From a checkpoint of a small mixture-of-experts model trained on Wikipedia: 128 GELU neurons an expert, a softmax router.
Below are experts of layer 6 (counted from 0) of a mixture-of-experts language model. Rows are named router (the router's row for the expert), down (a neuron's output weights, with its number) and show model dimensions 0-191. Each number is 500 + 40 x the weight over its row's rms, rounded and kept within 0 to 999. Numbers have three digits each.
Before each expert's rows: "comes before" lists some tokens at least twice as common just after its tokens as in all text. This comes from a sample of Wikipedia text that the model never trained on. Tokens count by the router's weight.

# expert 1
comes before: ".", " | ", ",", " |", "000", "; "
router:553540519506585504531473539516489492493453469629526537496485553516457548404443520452452496500501487497484469497511445515450503542519474433492429466470556527452527465548478526453499522506448489479534570496517524492462512489522530456484533521596517489483460456531508403516501429497468511494484512506530413535530434505386529541461521498487468463436464496533541453445471555479519553560541557501528475475468522520529490523468525488544553399511513467506475461493483533447482490498501501498565562441481579551506471543482556454483553439542475528450515563524480528459546492528392454516
down0:522446505499518515527480487485494487544525517452442482498492514516456551510535507439540442534452468527539498558515513538520462574464535483496463498526444512454450484446529583511461525536483535524472628494512540465573474469508472512538462521488477469438444543438464487464523469542482423476554500514442537435434511500517494508527553496534536492470569599517444459552515585542564533529491482527507494438498489564473520544465464467492472475494535587445450474494453479496468504470487523524508423566482497380411481536553476519480527459504533491511421527571485471609485517514469526474
down1:514487582624472499559509461528505571511531585529498577501526439475482513500465473562558553456504535517490470528476515478515433554485526571507523544453479511545509488418460507483509517536564463477478449571534461491480416488480522559483526462491490533567504521508398509437505506451505542434520529526451569460528432577437445484532596368530506514523533488531474485589445510483464479510468570475482474505482530486536502501445454510496444522487490475539527512463487517511448476494566456472472474541507454513507450482547546457472489536449522484525531471461512476450538548492499505468
down2:440482434541530541547560491575459530533475481473466513512502492492565453503435579515555448546518518468514476464516413570494484513506461453492424497499580504512518524501559453507509517526526482500505367496494613535470493506471498493475496499487469478484598513525464474485517450524456538512520476512510420486516562525601523512428508560440512456485424500443521470518477539477475495488508498526499520415454498474562496571589442553464530457559466519446416546515490489567509486465464461532471509490456569494497515492487471506496531490519506488455516533550590457528415461498505496513
down3:461485488532487508511511463472446500491569526457467474448487461449467435510527415499415497445540426584528442532475521468488445529502530560520430508620510525434475549494469492517421457457514504461482441392515509518480469527456502567544523417504567473478510484533460477520430509469509509434476535505534551523434554483556457491490506510553468519560476534514521529532512497509462453478514502601508505507583496536513448473588435543493481497540546546529517468518520546497482500501557581525497492455515479501515520532534518489531476517463561604526510473443514464513500446541494575484
down4:493473528557484487576484538404457483500509522491428472481497500512502487509585426504498422507523477501573522550450401495490497546572527438484527513485494472510542537532481548502562518509518484491524572492544472475463447514490527502559467496492547526499507493473526565450578598504402468508479535496482470523447524531529501490563536472448482451493509495450434594481491469562522543421445509497473488417486530532460538470422508450508454549488520495435423497478488515486504539549463589483496527535486470491508487534444526556453507517557494412520509512624500525525525509523447472516
down5:492514452466528533473448528508505529537508450446490440443505479524520469548544565581457484502493508504455444463482478518525526488507514529502490550536523504477477498517474512490480521452502584501435493447414503592504539522447433486437455538482512515508453555503531514552372520528509476524513448520460569441534546492523515538485520488577510499600482527483477473490454441523499457514459441576484445523426555496489465463541568527570495524530565606537498488554507474442489543509469403532529446538435531483507468515474537462475449482509546444570533497531556517498542514519463434463
down6:505557523519474584565481552453479511503524581500411451433500479538512534502535504551511543526421528499480481483450553427506471449497496453510436489449561549519531521505431504486503491470447520457446559536449490523548523497492515476476501536493522490518512518583469497547512497406533573474548517452538559493515487447508476507533510519495463517442527534486457434500568551553504584588411483533518461548515564423468422510546493468486447495454532497493501429541514523471486485472530420517494550549504490551556552497521431540481437481413529500445537525508504440455512512501512552461
down7:452537482465442505476508486484491511507463547490507423470520582516476550469542488448547522468498480507535543575478499519483480501525508407532534606558480507563478477388527545499469511469537461472495524542496463525478470539474457443457448539422498476499470440454470519530504557438505522562580530497539543550493520426477502450507499535466508542504396490453568478484475430494585577523499482485478561512524467469416494534541511531474550517511464521522542452445415539462480546490473514482580503520452510444546524558492526586579485486448548501490487498492517496507527519560521532442
down8:477431450469540518524523478423485506634432546489459429477426563483468533427495528524482464456519559513489522527496477507495541501459495533527443484465565480477446529518457551560510478565412487439491493547464422462531592494547509566557483472513461509487432521471504452470465471489435446536480550512492532511468526530561556447485503536522506481527517552536484483606402536457517425521462472544513534448519485503473462516493507467530522501477515495492520508501523505544534474490388482503513497509473515506554561545551490449503470594519511548526474526515437491546489504471574462489
down9:518488482549437515561472499476511501564536530432571500461483500451471529487410466429496434438531469506487497491494494511469482498486558480495487529433462546520450449406467520592542489477568539507508499438482531465496478478509548592518477481484543503471450472521472540418501574465550488494529512512435556475392515526515499505546536485490541486478507530517499524458497473565524508533467445523410562432516545420458527460538552497470510496531502491587479497546517513601468559467542579486435532420459495536515537474419500510528461466528563565520518538488499508465492527537510529516
down10:499497455500515453406515437500515467501508488496490536497594427451500547433521542446513484464527543485554482508554434521519452508464509543459492510480422506474554448587504461538537412562469474527546534578498535497503506440474456535528513480470571475507622553445466453515515556496479526506544463488471422472491517504500520531452507524526455401504510454452516436510495435529533510517584540463459516528536470474511466567523479498571480502525548488530532587495445421534504503548473530533530433472526485518543519573462476492483511529487495537475483440532520525472477505490489574408
down11:509495501432498486528441486503428495548511477463414435531444548593492453493415511530458484491569448500463516474474490431500503500578521523511482521489506491388445443475476483492498458497501528450482456524531512530472483514501457473493476550554511496486528494529472455544591466526485503553519527519482539525552532542468547491417516483466496468563451476467497531570447509539469531472511485514496575463533479509421470445559496556441544469540515592498558557581556530522535456501484494529514431510515545524545547525521577455475514603534431521451439491489500556536505457486491463435
down12:502473510528554480416464456546479451519397563456555501425549502552551511464532462479465523535464472452522493500526498402502465491543523541545502523498482532554421442549472563489499488483409472481444466466513482409488543528509445460574491480527532485482523488532470531594454491509509489556520531486465479446523543544479475496436541477507548511496471605468527445477505526417433441522506456515507506539578493589500465475515516473507522477562464555575532530543505547530485531483427503548436493511490488526523531524494494493470550534544503496581494547510527535577455497518506523426
down13:499541535489519537513527544567565478552525493468488519515486513419490491450572466424523478429483521544504503482516443570532438528444493436471439491464486577559564503541480546509443526475492545461477551534503549526544487462498453498476466483537486472477434519512510533522504539611492445460515528494531468451506519516515448485571511479502461421510448493483504486463448570519502427480473464464529517536470518504430471574574442513553469564470503513433528481499606481565526496509551490461498517461505517430504563593580461485433519497474538472502479463502541453519433449542528455480
down14:445561516518459497495361540503477489440479410526452469529465461461547454501521557473499459564423521506502524467508460549565458485480470491495416496516577533560515571495525533466568540486572491556433480451519504534503510471442518492454475526391451450542501530450533522455491490538540461496533552539530566539462509511513529574461445540489473498493504494438498515436481467466475495497573472485467472556482538512493500570473540492492531562571483399498494519487475478489438540459537493496540536508489512528530480486519444467571479457537538511515507547552542494490510563462446508582
down15:524516507519490580538453500483446531493505542447563488462529503515556488552442448500545468414512555439548483408543428514504460506448516425479472524516513475526484514568425520469523508491469492450425488462528494435565544543472491493502489509538484544590541529517440481504472462504554531495456475517498532519563504475503526502423467565539505533481548487490448481567531515507483488555517382504504497483508496521468467449478556502509455477456462484495544535426450469471477577462550574483554517512411520488500513592452454498564534512438575428535543511522469456539457528530515543497